Experts of a small language model.
Size: 14 layers, width 320.
Experts: 16 experts in each of 13 layers, 160 SwiGLU neurons an expert, 4 picks a token, a sigmoid router, a shared expert of 128 neurons.
Training: 432M tokens, 3321 steps.
Below are experts of layer 9 (counted from 0) of a mixture-of-experts language model. Rows are named router (the router's row for the expert), gate (a neuron's input weights, with its number), up (a neuron's input weights, with its number) and show model dimensions 224-255. Each number is 128 + 24 x the weight over its row's rms, rounded and kept within 0 to 255. Numbers have three digits each.
After each expert's rows: "gets" lists some tokens that make up at least twice as much of what it gets as of all text. This comes from a sample of Wikipedia text that the model never trained on. Tokens count by the router's weight.

# expert 5
router:129135133101119117128095092129124197095100139087137146116116134107122109121130127161150060121138
gate0:108125132118073117164102122108097145150150145131120095151114153121169104158133134136116124126116
up0:161099140136150161158143079165136111137115153084163148173121131146131137111086138160150113140114
gate1:182142157113140113152080147126129150131125166128110140091098112092094129111173097109126104130138
up1:107123143103099167134164070149118141152142151083173127145136111144109147115099075128132107083165
gate2:165156133119131179203107115175132131120120117118108113098138111124157138137158148134082122084127
up2:100129168122158082105138162159140188147180124116144107140106143126112137124113128121114154140129
gate3:120105144107132164116120143143123127111046137080136149137107147149125109116152141168128127087140
up3:088105105101103133115125133158115174108084149151159144117138140142106125143163131114131179141123
gate4:148086105092145160159110076127177148114122143124077159155098108138131140133130136140151143116132
up4:137128148150134095121080118109114137108127154118164124168090143110099108097150131113139098116127
gate5:169140069126095105130149140157126146132100138121135130196112124148151155146136090171122098138134
up5:138110169111144184141129129170122113150193111116120094106126126133101131173114137112108165103114
gate6:135124144182152057149118119147160094104082130100120112125115127187130118114166127155081110123144
up6:071145132141107142124164140133113142131142115114139138191161123133186159132131155133127152119106
gate7:141101135134127110149125087137138117122147141112126125145091155141172103160169132178125102103094
up7:129123109098128096103153152124110133136112130144165130107147145100150153142133099139113115135133
gate8:148107119164173155143130089179153157130103126138125116116144166095141117153125126141115057111142
up8:072123151124125126123121138124136083153145106151154140125120133127070211132119128142147136107146
gate9:106146086140138128121122143149140111113113111146127119125137122113121104096133138149138134104126
up9:104124128079122092103126127113163152106110110145103137102093177121079108149126138105135149094091
gate10:206125101183102118151090106160099120105070148158089114133115114136131099160128145162138105106120
up10:113134153188132120135132122083155176117133113144188108154110139142140147110099135144133146103093
gate11:171114142109126110153135125111120147129127094100162180126114100073100119129077091103108105115164
up11:120113105116136139153113194136142138128127125103166096097146092115134145102132133160113114141153
gate12:122132068160090151108141123122099140110092123112144123160104129124123110106145117167160081100142
up12:150185137134135100107153112130144103143136147125172158127123176108122122139175146169124117118146
gate13:143143147100140101140146135099123145131128110144140171106100116174113114094139117149160117153131
up13:174105172159125099192191102134123139147115095143122176097141130172115067138107142117150129133130
gate14:163122083125148087147141151198093077159082164132091140104126124122158107135159174127109117117136
up14:121110077148079106115138143119151146160135127128159051137107150146125105108176119151165159139157
gate15:139140119120163141195124127101173171139131095167115136135120172167135110165146102110098117163159
up15:160117079137146122152182119121147102079165187136118143128156094157136145080155105136062124134146
gate16:126122102147129124124118139093140162087100152138114125097109124156145106131130121119142109078153
up16:144130148114152133145105144125088097107144102130144092111074119114143097141127153101156163113139
gate17:110094138089138119128118118155117147099157129141129105134144110113159115138167131138123124150135
up17:132179093127089119133140114144150164148184122097133131131132156123090125146148107137119151119133
gate18:138129165111145121126109104126112126095130164115102121149103098104143119153181119157108124131147
up18:099125144155145182128139120131113105124113177123093144097085136106143140169143127142094116089127
gate19:108148168097128166139103083111101114111211131133140141127115088132100105137133141113135097120144
up19:121143130178194108175159131076148114133107153172150190125119110136102116082090150134118152134130
gate20:154130106143096124163158107153183146124105111089069111137117127137137134116147102128077102123118
up20:125111130108112123161092125110135171116183140108117126129129144141125120088130159124109113149152
gate21:099180176078150112100122131118133148092140144096084123148098127086138134153095121149133111087109
up21:114123086164159097156136101118112091111129155146124188127084124085124114189114118113121120094132
gate22:154139120146151129118138100121132134106148107144137094145119125127143151129158139161159134141153
up22:118113178114145108165160086141127125101133115168117149121133123143158135117158145145099137135162
gate23:115100122106164102110105157123163136125118068134132105091160143133163133099114129106093136092161
up23:112160138116130152107162148115110143125090148092139138107098128147142131158148119099129136141120
gate24:104181125113169119164104167164129147121100125113119140123140133140151141123122100171141101157150
up24:169147119165091133134154134138130093132116095139118105110130095094109121121156094072136131115163
gate25:147094105110104093153134152143119136086159143128122144116158074099162122132139149161130132121145
up25:132102155122136131099122181149120170085133128133132103165091103107156146163128130092167120110143
gate26:143102095135126126123120114152152113117082152079151127139143176092212101154089138181134185136172
up26:082141168155135154098098116107115108140086129110147161121136116130167143130128117151164120101121
gate27:125102163114102102114127134122109107115128142128139102119127137139038155123183160118139110098112
up27:109132166126154113144142120157155153109116121114155115177144133108160088118119101083111168147139
gate28:142150133116097108130162119077111106122112155156126120114127128135160110113132069132140106116134
up28:143149166105078124134128121092127099116093152111108096122144121103134123152140117138083156136137
gets: " the", "-", " a", "|", ":", " of"

# expert 2
router:104130150119149114134125128129131131123144116176117168095105150123106112131156146099160130061130
gate0:084098156120109147121144121129134135105146133146125134125137138132123118112137112103166160108080
up0:088179157155135141080095145148126116136146106144111113123126115052135122136106168109127184120122
gate1:171161138135135160102144081100149121101160138115115169125097169115143112137149128135140132062131
up1:116092132148104134083123122123150158127121070112126160133131106115131099079164092121084139092137
gate2:149127129137149097130118120150116152114125135099115159115115115141129147125133134117087158133131
up2:125142057142122116102141109111132113167111169112112135155141096099186107111133118155146119121132
gate3:116094131142086075133121099136121162120140094132136117114193122136149075136106142106125134095179
up3:118129118103113103064139126162127134157114103124117102123134109140162142138144159096126122064148
gate4:150118104124157131116110108149142097137107112116120134122125154137136122103123151122081108126146
up4:142122097162131150100127179128130141080120112132118075159101134132152155088108114152123143110125
gate5:095119083146139123125149104174169100138154157094082139138127131157140119149080128138143108106131
up5:141104093103133136089160094132153147118141112133098099104123139147141142117120181159144128123097
gate6:150128125157108152124095167137129123160074165133130143170089125147143134131123124162127124104175
up6:143070146147111158134140060157136074115125089132142164131109120127113104107129135137129117127068
gate7:126121164129128128114093108144147200133142151119108131101165164124115118099148153103134141133112
up7:137165164110089167104121112161113125136129144157085137146090150124095137142129116077122113079156
gate8:144129131130114122165133140126110148150142131081115114109106122107115150145116136092123165097161
up8:147124155129125115123093128126146141166143132134110129090116136103099093132167127127166158121135
gate9:136168121114117127105103099127155132138110112121148103122121096146113120156117117098152161136141
up9:135136115112173094137142101148136120113112118176138102115144116110139073098148123179124142149157
gate10:126102132159111100135141120133114140126188113114046160134095155156128085155144083113119109076135
up10:087143154144082106151132167127157162106147126105109157142139133134154115133123148141129102102142
gate11:118148139149101137111135098152098136152166169121112126147115149143154123144135108135119145134113
up11:081179133123152135135118124154109124139120088116107133161104132181110091128136104117146141128097
gate12:088161144147121137109111119140125104110128150172102155112177144120137120090148157154141197091150
up12:099073127104170155104124096131150147101146156103156106113170128138134113119108084136114149115134
gate13:170073102088134113156120117116140144151152100158104148110131139091120101119095128110133116104162
up13:098102105171141105130163165134140141118152128165135101132155141104113158147132120151100116136167
gate14:133119125116155089102109123134143173154123138144120158155134143159109102154127100152105129099142
up14:134122105135160147059139127128170101141165115071099081132098168121104099147144136119108110115144
gate15:172131102127130119166154131126125140154117131114120143137144173140122140160124112119130107129158
up15:150134156131187086096119095086163184161125085119123101140111127135112140133149145146118146137179
gate16:129138096122109140156110106113130152095153173139112115135117129141135093170146080152170132132155
up16:159131090092110153124085099103147101147130106125154114089108120114164103119099141121076145104141
gate17:128132115122170158122118113122115211157142100115120092169122133096105114109073156156079088136132
up17:145149154152144104151178128142116146138154092153114104154150087103133148107102162103148145078095
gate18:113124132120163133101159120150169133124129135157129125142111138147131110170102128139106130079117
up18:092132122126092138140133125170142109136122115104126139135134134140117126098140092083094139121124
gate19:111122144118078151157095143139149190095139134190137122138144124131081142108104111133120135153092
up19:149134125132135139142140123128136104167076117138129117156111139139103136140119121095117134112123
gate20:125077157106133134146096148109167108137125078124127135095096139106129120126158139067136180075120
up20:129133143124170115141111120167152147137104106152104112127129128087176163132177139126126090142151
gate21:120091150105132137092127120122149153131120100114095136128134153108136164080124112115144062131120
up21:110113100124176083130135118111121125113166115106113151110139159160120116160141202140143132116172
gate22:145139136140126125130143147088138130159130071146138144125124096162137115150108115109141160106146
up22:141128127088136130129128095160112097129146087084109133119142108171128119115081164172146084112116
gate23:134106143130111115112112100150109152125119135143132110131157118128150131122110123104137163138105
up23:163091123106105083132113149109136155117148120129132114189134116137121098096135111122146135116191
gate24:080128129135138089149100114093146142111128105112143125152142177157063157077118173116095112143102
up24:123133114159122150119119094096146141133152135153121110139100175106141195152163132078117126117110
gate25:123111162139130134102113122196116160172094149116169114142110133103102116118147111145072141091131
up25:141086142119122130121144131101108130166139117147130105153131111130119111110125156112196119127130
gate26:095144135138056148166145126095140131171148110112132103134091109087110099123143080097120087131115
up26:137133098164165100135106118149092151111136138113189139153118113135136132118149159157148146143134
gate27:125162100076144139116109152121127132120116140114113115129118176116135086197077126134149104124119
up27:129115151078149118159122126105133130093146075140136125179122087153126155124153137113068101087124
gate28:174133155129133106117124162152143114135117114116124110130126153137099146135147133077119167071131
up28:103145098184133143087127176101153152127128126134136133108160117132142129130119131109142114150123
gets: "\n", "i", "an", "S", "A", "z"

# expert 15
router:132136085142118132148106073142150145124155139080164146154163137123098118153102114189113150147113
gate0:121113178153154139118152098126108143096164101146129159153117083161127116160097147136149104130153
up0:144093137175122139157118136126119127104094117117148107085117186109121138113107120137120165131127
gate1:086149121202143079115139143126134103117119110123140091168126101097179094149154123137102145118150
up1:094118138097129129143080144143090147105112121132124092132090189137127154131144084105134122130155
gate2:147125118142120151151148142142133101152098146142152169075154088168129084140105121131130153136140
up2:106135097151122155127127132110102159115152145152093113123179072125126180118146127146127137076128
gate3:096124141099101107136117108064155186113161136145112135070171109133154135102141123130108091112131
up3:061136146112121167106117130138123105113168112128103133183159105139128112105113152114127093121114
gate4:102129124150142154151097119130156162126160117137154058115165102092124118137126079103102150151151
up4:086161141087130127098135096134135154146118107116097100087161128105113160155150146150121088123189
gate5:140171108149111089097108103124108131079121119088155136160128160118142098080140129145136140136060
up5:057129130107098130113126154122126162106122136130141132136129144123120117137071139105108086145127
gate6:127157103153113138144132129109101129115172099153104132128170142138126135139105127118115124131113
up6:109147105138164149180112173133098116165154146103147154118122144132130135131099134090147103157108
gate7:150109100127158141112139103105088084068123135130077153127123108063125114148124128124120126163186
up7:107179097114137123164133158126158135124119108134118167137126135149122157075121146119143145088174
gate8:159159147120121112071121152114135110173137127116124086128125150111166126071125190156148105134111
up8:158151109122135125137089169156104042129146107148156109146106102117126108126076109130125102136139
gate9:095132077130151116188106111110137135141112143135108098137105146108089097118133142106090120126106
up9:115128107133152157094106145110151160135082104117139178138164165154105100140090147110138114107121
gate10:122129120098155134140123150115128124112096119105148138119133118133154117098132109121161124128152
up10:134146125159102134134133088139139160139166148108119134117123121140129159091128117098132130169147
gate11:177134142133122103125135130123127110104114154138107097104154148123137083108179145141108119125164
up11:149132135127151129128155100092095047125108150127157096149126114158137111150172149140099104150115
gate12:105132150106104115173109123125179091135131173142130132141099127134142118149076128150125129113130
up12:079114148123123144150073140142163112139125076126087122109119139126095134159102147144102110116151
gate13:159130143161120153096151097101113205114098119115130137110138107151117140132112126116145174167114
up13:129105123153132129122166162103137129145128155134103138138152101171162083127159106116151149137152
gate14:160103130147140104141134162206122112122127142103103108127143110109150143083155146142136155177102
up14:123119097150149114172128122164151108114136131114128083099075111124140102129098062104122128131112
gate15:106119167095149114120146149113130153140136126129116158117127151153111125084178105117152109167158
up15:104136122093143119153125147101122077114108126125084098114081163105176110143147089126145163126126
gate16:115075143180094125146157108143138164188119101124142125152129121135177143168142203163117161167122
up16:189113123122110118089091123154130101207114087109125130122115131129175112174127150122112158137158
gate17:118111114170138112102164111116153107121134133102153071121129104118126072202144138125167115169141
up17:112100063126130119092119105112137149114119163092099118148122143137101100105123138127081154174125
gate18:132160141158152113132125113119148161136145146107113160144162122146132124176134132157138090116101
up18:092115140118176075130144129135122177157112134142143098135130140167104146120132179129085136131082
gate19:133141136123135084089113101136090129148121139114103131104111132122113118131134058125156139133135
up19:139116145122141137137101130101138132148148148182109117131135126131143176109128124141078161141118
gate20:125125101116151147189139139125117118170151139154142105107103153139126127107103168181085067125161
up20:120151109100097163143173138106179154118162126099132115097175132097105116144169154130109167127140
gate21:136113093152122147186096144102127123130157165123145173098118100125130116132117102178136101117159
up21:118137118111093067103153109119115093133127108114142114144116096119179097090113114101142140159148
gate22:139108173100141127105139118121135113111134149108160129099093097124139086142163116133138139121143
up22:125119114151108145136131132133164139120123164123140123141117142146113153123123124108141096123085
gate23:101134142105138120088131056100123123133140134163116114142087121117093126148131097146127110121093
up23:101119163102098136111155176137127123127107096138101131148135063135126130127159118164094127140124
gate24:100123131117146135136113145141175109132130137124167131153118126119144088117107143210116107115140
up24:132145149126145120114148149118139132124108105133107134092136152129098148128171093114130112142156
gate25:126125156140095139126101123124092162161152146091155090146158133130138109122154109152130168102108
up25:081123090090153111114123111141108115110127160130175116136112094160137113177101102155167120136118
gate26:089151179129088089095161081108081121163128112113120101158135141127121111106150142106173129096140
up26:140175127117102128106131106173121100125136183082124138135107140130099113135088172105151150102134
gate27:121129120135128155082132128152104123133142164098081156153152160108096118114117134099125164148160
up27:136111131127138138146095134119151123148145100111146188121152133119122118109148162096144129121101
gate28:119122118135133127132108120162076180138124151169140107118168115122045107200130112133126124100118
up28:120138120126122091146156143113169144107172101156159109111159141145163105132126130165130102146119
gets: "1", "0", "2", "9", "\n", "3"

# expert 10
router:138148110144154089120128123101147123140119161124111143114172158130157075148121139128122100099114
gate0:116168114169113163148137144130143178157134123120135127132147146125155148110112126113123102077142
up0:075139128122093131109112111191086114074138125097109113164124142136109168117158138124104132100140
gate1:140144130110141196131164119128171141116130112099142147115090151118126111120111156118128120081113
up1:117105128117145144176157100123120142144126137165107173130123085117143106138130157141154149155130
gate2:149162126110149133133124133153110153125110166110131099104153107152155158127108163096095135099118
up2:115158125149125111082121132116117158117150133136100088112158147143108158126134161080121121080120
gate3:151155160126135140121124107149121108141117171130120153163117116129108159122147147124107162085136
up3:118138125099141159093134120090112079200114117129130146113101167110137185117110128122121118100155
gate4:099165125127163085115105140117119114112109122110107117086151151117147110102117161146102121132169
up4:107130129139165155153118140120145135169109151116144126144128134167128152116118109142094124134107
gate5:118118207119151113112105117123128141122124082143110192146116138156116101131073120140141170112155
up5:172118109143093120131098112118073152127131122126167114121142114098135173159181145133155090144153
gate6:130124144214125114120103120127147174138164134122168137136147142105152075162128113146142086112119
up6:130086146115097155134142136157132168139118132110089134149150107132140115178139127136112152108150
gate7:130111123135137136141170139110122164163138161095153116181209111122110135158126136132124087131107
up7:108092125119100135126119138125139141107122120140127135148161110139122122125169154143068111144138
gate8:114158103145092141132196090136160119138140151132118155090141136147070107111124110138119127121140
up8:114106136107137151154152118150148163120106106110141154090148144170110128129177141121102172130171
gate9:158106145118144159124202123100097112194144109131122117126144139142157138147126153113110088085113
up9:129096148113161126131116107121141109165124148144125118115108092127143110113127141133139110097126
gate10:126123132123123130108137166105100134126152102131098150093176131122086129124114112177125091124151
up10:129135090153105166113117136113175099164125129142098119086122135122100124099168153167169105117095
gate11:093107125149161145115134123130172106107097088154097100138200126140155067163128133177144136153153
up11:093145110123136174084107113121126107178115099111135144182145131120144148104121155117104119128127
gate12:128105080113121091141114132160117149119109150117130118153133162133156118098091111122097124128135
up12:117147130130096158143178115134147127115156104110176148167167151091128143147136088096158170154103
gate13:158098101140101086140109152117160108156166191117099118144127123095148127138141108140120122111136
up13:103148099110175099160139131132120098149184157177105162094105144079118124167144141067165141132117
gate14:179091138132140125177081128127128151123091158134160113142095117105137121180104087135139101135140
up14:122136132150098148127129119121111125130184140161098147149081173141152152083138145152149111114131
gate15:117103137130148112105102166122152128113131148146089131090146173176195110111133170160168136100154
up15:115126117137146180145121120138160091156124134135126147092105159124143103129114128110105132116139
gate16:123125124120136110124126073131155152130179149127146141145134115129129117083071140136138123117145
up16:124120106132132157095097080158105141130160177156118165102126111112106131123097118176125096149132
gate17:099122132126106120108129150097153136108146082132084124156147163133177132166130094092109155115145
up17:100113088117139161125125141096117157163128098128130142128164141169054166113082103165127126133177
gate18:133158146084136117105118140124102140087103092160126115095171136105117094105170140144143138120119
up18:112116101134112121149138180141145113132144129115170111125121103130169142118104095138116112097142
gate19:122143146162139152162159147116117136082121161074162137115143151077188104164107129135139104156128
up19:105148115079135108113097116141123098111147084128121114159103099142108113094141155095158090123124
gate20:132146082127113143108145108160127122104123163097129116083161122127120103114156155183146123129148
up20:120146122128128136118087109124159128130104106117117131133112144142093133182109143113112154103071
gate21:159093148106126129134108088135119132126099143135163108135107148116120162130168115134097115107134
up21:135106139153139173140112108133083105156120139101123126121146114125079111095069143150147126176116
gate22:108057147130113102173134121123159146132096147117154133117172185165140100125110137139119121076154
up22:170148134099133149130159138126146117096132129087119132120140093087155142131075172113159128164152
gate23:113059130132112133131141134119174112130136148118150152132098122159170148122096168104122141108083
up23:166121145162136079155081138141118142157167129097108138086098121124107150118147160143157144117133
gate24:121148130084157115162130096170159145115116139115111136140154126130111079130131128099142169147165
up24:147167075123150085128136167132136113124160125151109148148099116114140054132161138150142135122174
gate25:126128144160151111151094171121081101139107140099119092171132144145074105071176069107121125131116
up25:114167126088126139095134144166086191108119166118099090128100171124127138146145114129112125113142
gate26:132124127116132158088112116093173120148128111127115106201104152086111079125087129123140151102125
up26:146098135119124096131160154129170126108167065149141129174099117117126093123128114139133128112146
gate27:129130115161106117110137119115134100143163129133118122115182162116132110111111170168107102111156
up27:151078088171129139093112149138118126126103070104120116177126142124156107112183126139150147137113
gate28:143133141165126167140117123165107137173133134160126176104106133115107138126094123101095103114113
up28:130134119115165110156139146112146129141151137130100109138082152129119127129106137119150136113134
gets: ".", "==", " f", "v", "===", " v"

# expert 7
router:079130122139097136116139114124151162136136105104103126166148147155096139137151100118116122095147
gate0:125173096107151162135126149124139116091114101140114119083141146103135137099107158074116109142137
up0:119127103101112159134113124097137118144117126082121109120088122102095127151156147135158131126131
gate1:059133124111198134169169129161152098171163141114091089167133134145115162074143109138072130155152
up1:148107163133164139137113168130092162135125086128138158143123116142112119095171101123087153108134
gate2:132119155147120148141065145217138133142099107154100188134137120105128118127158164092121117138153
up2:165114097138104105159139104139135122132125097081119135104109173144139171140091113138137158111167
gate3:123133113114144079107138166080172167149163107115169142140103127117058150136152147149143139116176
up3:096077153133134119153101151099126110077113098172168139093144090152162116137133129097105122109129
gate4:125153105138156138101118134120146176174131122129109113094103154117171113107151145110127127148154
up4:169119122088098126142126104130150153110143139128157131155179118159122138130133112140099126120154
gate5:109141117114104149119117146112118116147148085087118124157127090164149141191103112111122116158193
up5:161112127111144126124117131157108121165137156124103136132114135138100127108137104113182137139118
gate6:112128121103134109129097124106128144173151109089107124142135156164135113113128095140122146122178
up6:143119122129105168070131120145127103160178118115105115126072103095096154087156144156119100134104
gate7:095155108120150153148113138076131153127137154162093124113127104151120129139090140120137114132148
up7:137093134112143099161130116115101100121148122109109127120120122103098160160110135110137103102093
gate8:121141074144094070105131156123120095152177136138085104145125119116099134144151110120122103143079
up8:118122168119071140142136150142114126142113141128168120167164097134132085180125143100097125158143
gate9:128115115132138143133085085104107136116119110109103172139170114162116120090144142151107145125107
up9:127109130127148090155153096128129154120102101120133131164085111118129124132121151161189119130172
gate10:125127122126114115125100171138140146190169124170177090145129118130151138162186117098137148126089
up10:106087107105095100128145116119154162121137095124099140149138135179168114190143156153107107154128
gate11:159092114103114112110111125107157162145165129176145139156104143090098105138136127122126117112092
up11:084108133117145116160122128140106108141090145120130144088153173160121127122145144132127168134111
gate12:110156163113074164104126129138145115081159188126116107148150118157081156139152114087126171148101
up12:131143114141116125127099085118139118170143139131129110103124166102100120136100100136114157097127
gate13:177099142131122136105103134143131124151114127138092165201109104141126126142110153121143079084173
up13:122121135120132147052131142149086096161122095141115178140116083128093117109126145152117109152091
gate14:084144140141142165115104129165081161116107164103120180134121151113116113139097139136117129155150
up14:130110098134123091116139104133124129101150132130139106161116143112107096126140119088134117105176
gate15:099134091155116149139154128153137151114158113113092128100104104129076141164095095109133104108170
up15:095123160112150104091112131116100076062149144112145122112121153164131121119120108085094118130138
gate16:096117166087112117103125144141153111142096126096136129109103133099174126160154150103153147178162
up16:132130112124121088162162088115144070136138137100140175171110112116122121139129166138125130119144
gate17:116107151133128147100132122154155102137101087120110116123123134131120140129159096174116125118126
up17:143151114160144099117141158135136108112057137101123131112145095128125124163125155176129139118185
gate18:098122183116151147097139108137099163128165132123103134128144157132138126107149098157134112127163
up18:112183175101134132095149115103134160152133115159126140132112186141095125122134063150136104147124
gate19:131117136116116126136119097174139132138119088111095096159176110100130127122112121111137109158121
up19:097138121160116154120119146140147063066121115158109153136133115117097139088132093120157106147116
gate20:111179135123162119148122126177169104135112198140157132104129144117115121150138157119151127106167
up20:168164166101141089146128143153123148087116152149131108120110128156088175124144105168121146118103
gate21:137098151178150143120132142122094145145109167135109144147140113097115122196170119142109108094126
up21:140136080123169161124099141150162126132107164119152153141142134118150139113140151072122151154145
gate22:073148151099147137141162137136162124113096125117103106138126159079113111155137134105121169165100
up22:120134150151163086104110119151106177156171115126173133098129140117110124132074150149113110111140
gate23:111120090127127134145101135131161122130127131098131164120150186153122133146132079135132131116126
up23:080126116144137097157102096183135138108168156170176116149146132152152123096103139116157130139059
gate24:111114147082073153094128138109130153151151107123101127155130144133098130117121134154165110090181
up24:078125112087128134135086127110125131134078137131136103128106152099121128173118156075094156141167
gate25:171112139146157076101195152148139161130134126121160151146150133139139154146163102151135144053151
up25:121117081099126072140142101132130136152141147077161140117133122103131106100125117143071140138132
gate26:104153152132064163154152155121097143139128119100156149156114121174172130105150111111090094122136
up26:131069154123139133131089151097098125157126115143165146195100104104106176146087115090133111178123
gate27:118157133137138125109086100152114128155109074102096114146149144167098078143107147116164135084171
up27:105143099131201158088138137126129199136151119177116144161169113128102121116169080103136143135106
gate28:092113104104151126143110146110137102141106134097122122117131147165158103090142165143082120092116
up28:128131143161133129141138127135130151088147161129122110105143123121123117075127111160133131089110
gets: "9", "0", "–", "8", "7", "en"

# expert 3
router:141127136144130133161133119150145130189091157149120118136170091164085120135086122176145186152136
gate0:113087095125101135103118108154154126101128160129128143096147130134091105120121136144099130140123
up0:115154137118103161118136127127112091143081122137151110133142121116129159141121123181143139129110
gate1:118107156134119078135102127142124148148126135158101152133112122156059103095156147125118106101164
up1:153096117146152094126107135138146108121139128128094169137117142149110111126203127079106115135167
gate2:135085113139140138157148155185104106141102125153110137168086108113101124095109117136166116150129
up2:111161119113101138121126114131161168177126113122119142164120136134098152130112128150187148154117
gate3:131097083129150121145136155119117109157129111124116087108102111157184117151109147160138133126108
up3:171143131152165121115170103101138131144139174136123147135139153120129154154121130144143156164132
gate4:104136143118116140140061124113156170140156107134129077136093118129151115134138139147131139126124
up4:118132132139150095114125156118143144108153099099133160109132148092145162074124141121156124130116
gate5:126167118178138118097108113107150106132151123171141098205128160116136144156094127141146152158163
up5:135108158106110106135125156131150118106150099125111120108084165136118121143198072106136128143147
gate6:099110133080142195139101124134143140111141102114171115156125127130124128147121146132110146141126
up6:110097112063194104146142104117083132096083139120110131115150131145112137137074153122136184141130
gate7:123074112150085168120129114137112164131119162117094126143119148128108121108079151165140166112173
up7:116095092111108153112085142149149115118117098145086126141152154162153119137118129115151153126143
gate8:124130134151080098081112134124157130153103140131117121145137159125090125148078098136161125105103
up8:102141114134148100131135146135172105175112191159139133098139121099124079132116168120126136154119
gate9:130139101155159138099123139162154158106065086146095127124152143141164133149108114172128102103148
up9:120101136132142150122125109148137156130078131116153152145146136144122140126137111117133137125134
gate10:109164094122142119131127121106102057127139108144143116128141098144108132136126127110125130112123
up10:124107128091090095164130172113141087116145122123108162136152115112081130106180142134143140070146
gate11:125141137148102151162129150173100122129115113116073110120101157158102133106103134180121103116117
up11:119139124123134109083153128163103142166106137152164137103144144156134126126173137126075146105142
gate12:118132100129102126139165131191109157189110140138129116167138149144102150109144144143088134083152
up12:144095108128146150140095088125122119150195116159164171146101163125126126124108148146110112147111
gate13:113128101100122117095130139095111109138110156102172114145126152120135119134091105136137110135126
up13:184162153135105165154131087137152152112141141133146137143093139120120147119137140111148098104116
gate14:189106150162089126141129104139128137143147096124148125143134132136113126156107184133094105129119
up14:099150113139152140137123148118122137098112131152109128112135140114125128122117092146106100134159
gate15:138087107136111122113157091163132111151113166082147105119141149157127132109137203151082129129134
up15:113132141140138136105128153105096149094120070145136150124086120099129140174139149100118111150134
gate16:137120099165111122123127143066116134149116123150111127143144114147143129148105119178145115143130
up16:066108115125123141164132111114165127189159123138152137161124150148122153169104129093101165130127
gate17:161119109137139097165148148155111141117120152114105125126152129156146136136110121186118125131145
up17:132141121133135168163104142148164163144129101130114129151137126176137150105080162167070145128162
gate18:196148100143109101129125131106111130146134168145126106111104163138073096142171175122114112121124
up18:138050122139131107136143145160127098159111178150123164127158122139131147115160130143127149118126
gate19:169151141140085139167129144196124136181135171074140110138145149117128124122112125133110156106162
up19:127136149152173099169131132108105134140124132108111142118137142124128116128127141114126141142107
gate20:108142143175174135106142166141107124106127114148170113065141117151123160110162090070115116137157
up20:101132109127150101141116142134123089123145146141133134119110118121139105167110114096124119167146
gate21:116129106108149106154107120160153120155138107141165116117149115154109113137170145153115132174144
up21:142110157102145109117111138147120165141130122118128136136171155123108112092111100104130124146132
gate22:154123122091159106102154116145173125159150158138128143114114135174113123139118103121135124106120
up22:108155091108142137122110107175113154101134131125132127129101120169141114121111152093126125113132
gate23:143167101167125109153138142116136108108127100138127127089112147096074105167082132149102147147128
up23:130078129143137124115124205106115185155165105118160148101132111114103118127150133091094084128134
gate24:110144132130138124125155135151145131106140143144089129119146104153129102117083109155103172145124
up24:090097134077124119118121107129131144166094121126147125137083122163097147139114086133163112127088
gate25:097162077135121139150077157169139099118053191125114134123112102116091107163103094172099158122155
up25:137125092125138103140057131107129126102141137139143134126141108105110091109155153145165106168121
gate26:137091105118083136140131110136156133169126116083104124117133114137103116094116104124132172131198
up26:111085126069158162144120125110088141060132139163137125093131149133122116194090129109115065077076
gate27:118134160132129143123147104140126149143134120114130119104149111147090107109082101108059141131150
up27:113067105160108083124117108152145101113125139119133166165140109169169113134156143185106165134108
gate28:160124162128141151128092146133095074142158158115111110112099169154178101138130144137110141111150
up28:129157115150145127128081113152095144123101143119117117122122150122122135095103139116131176126116
gets: ",", " and", " of", " to", "ed", " in"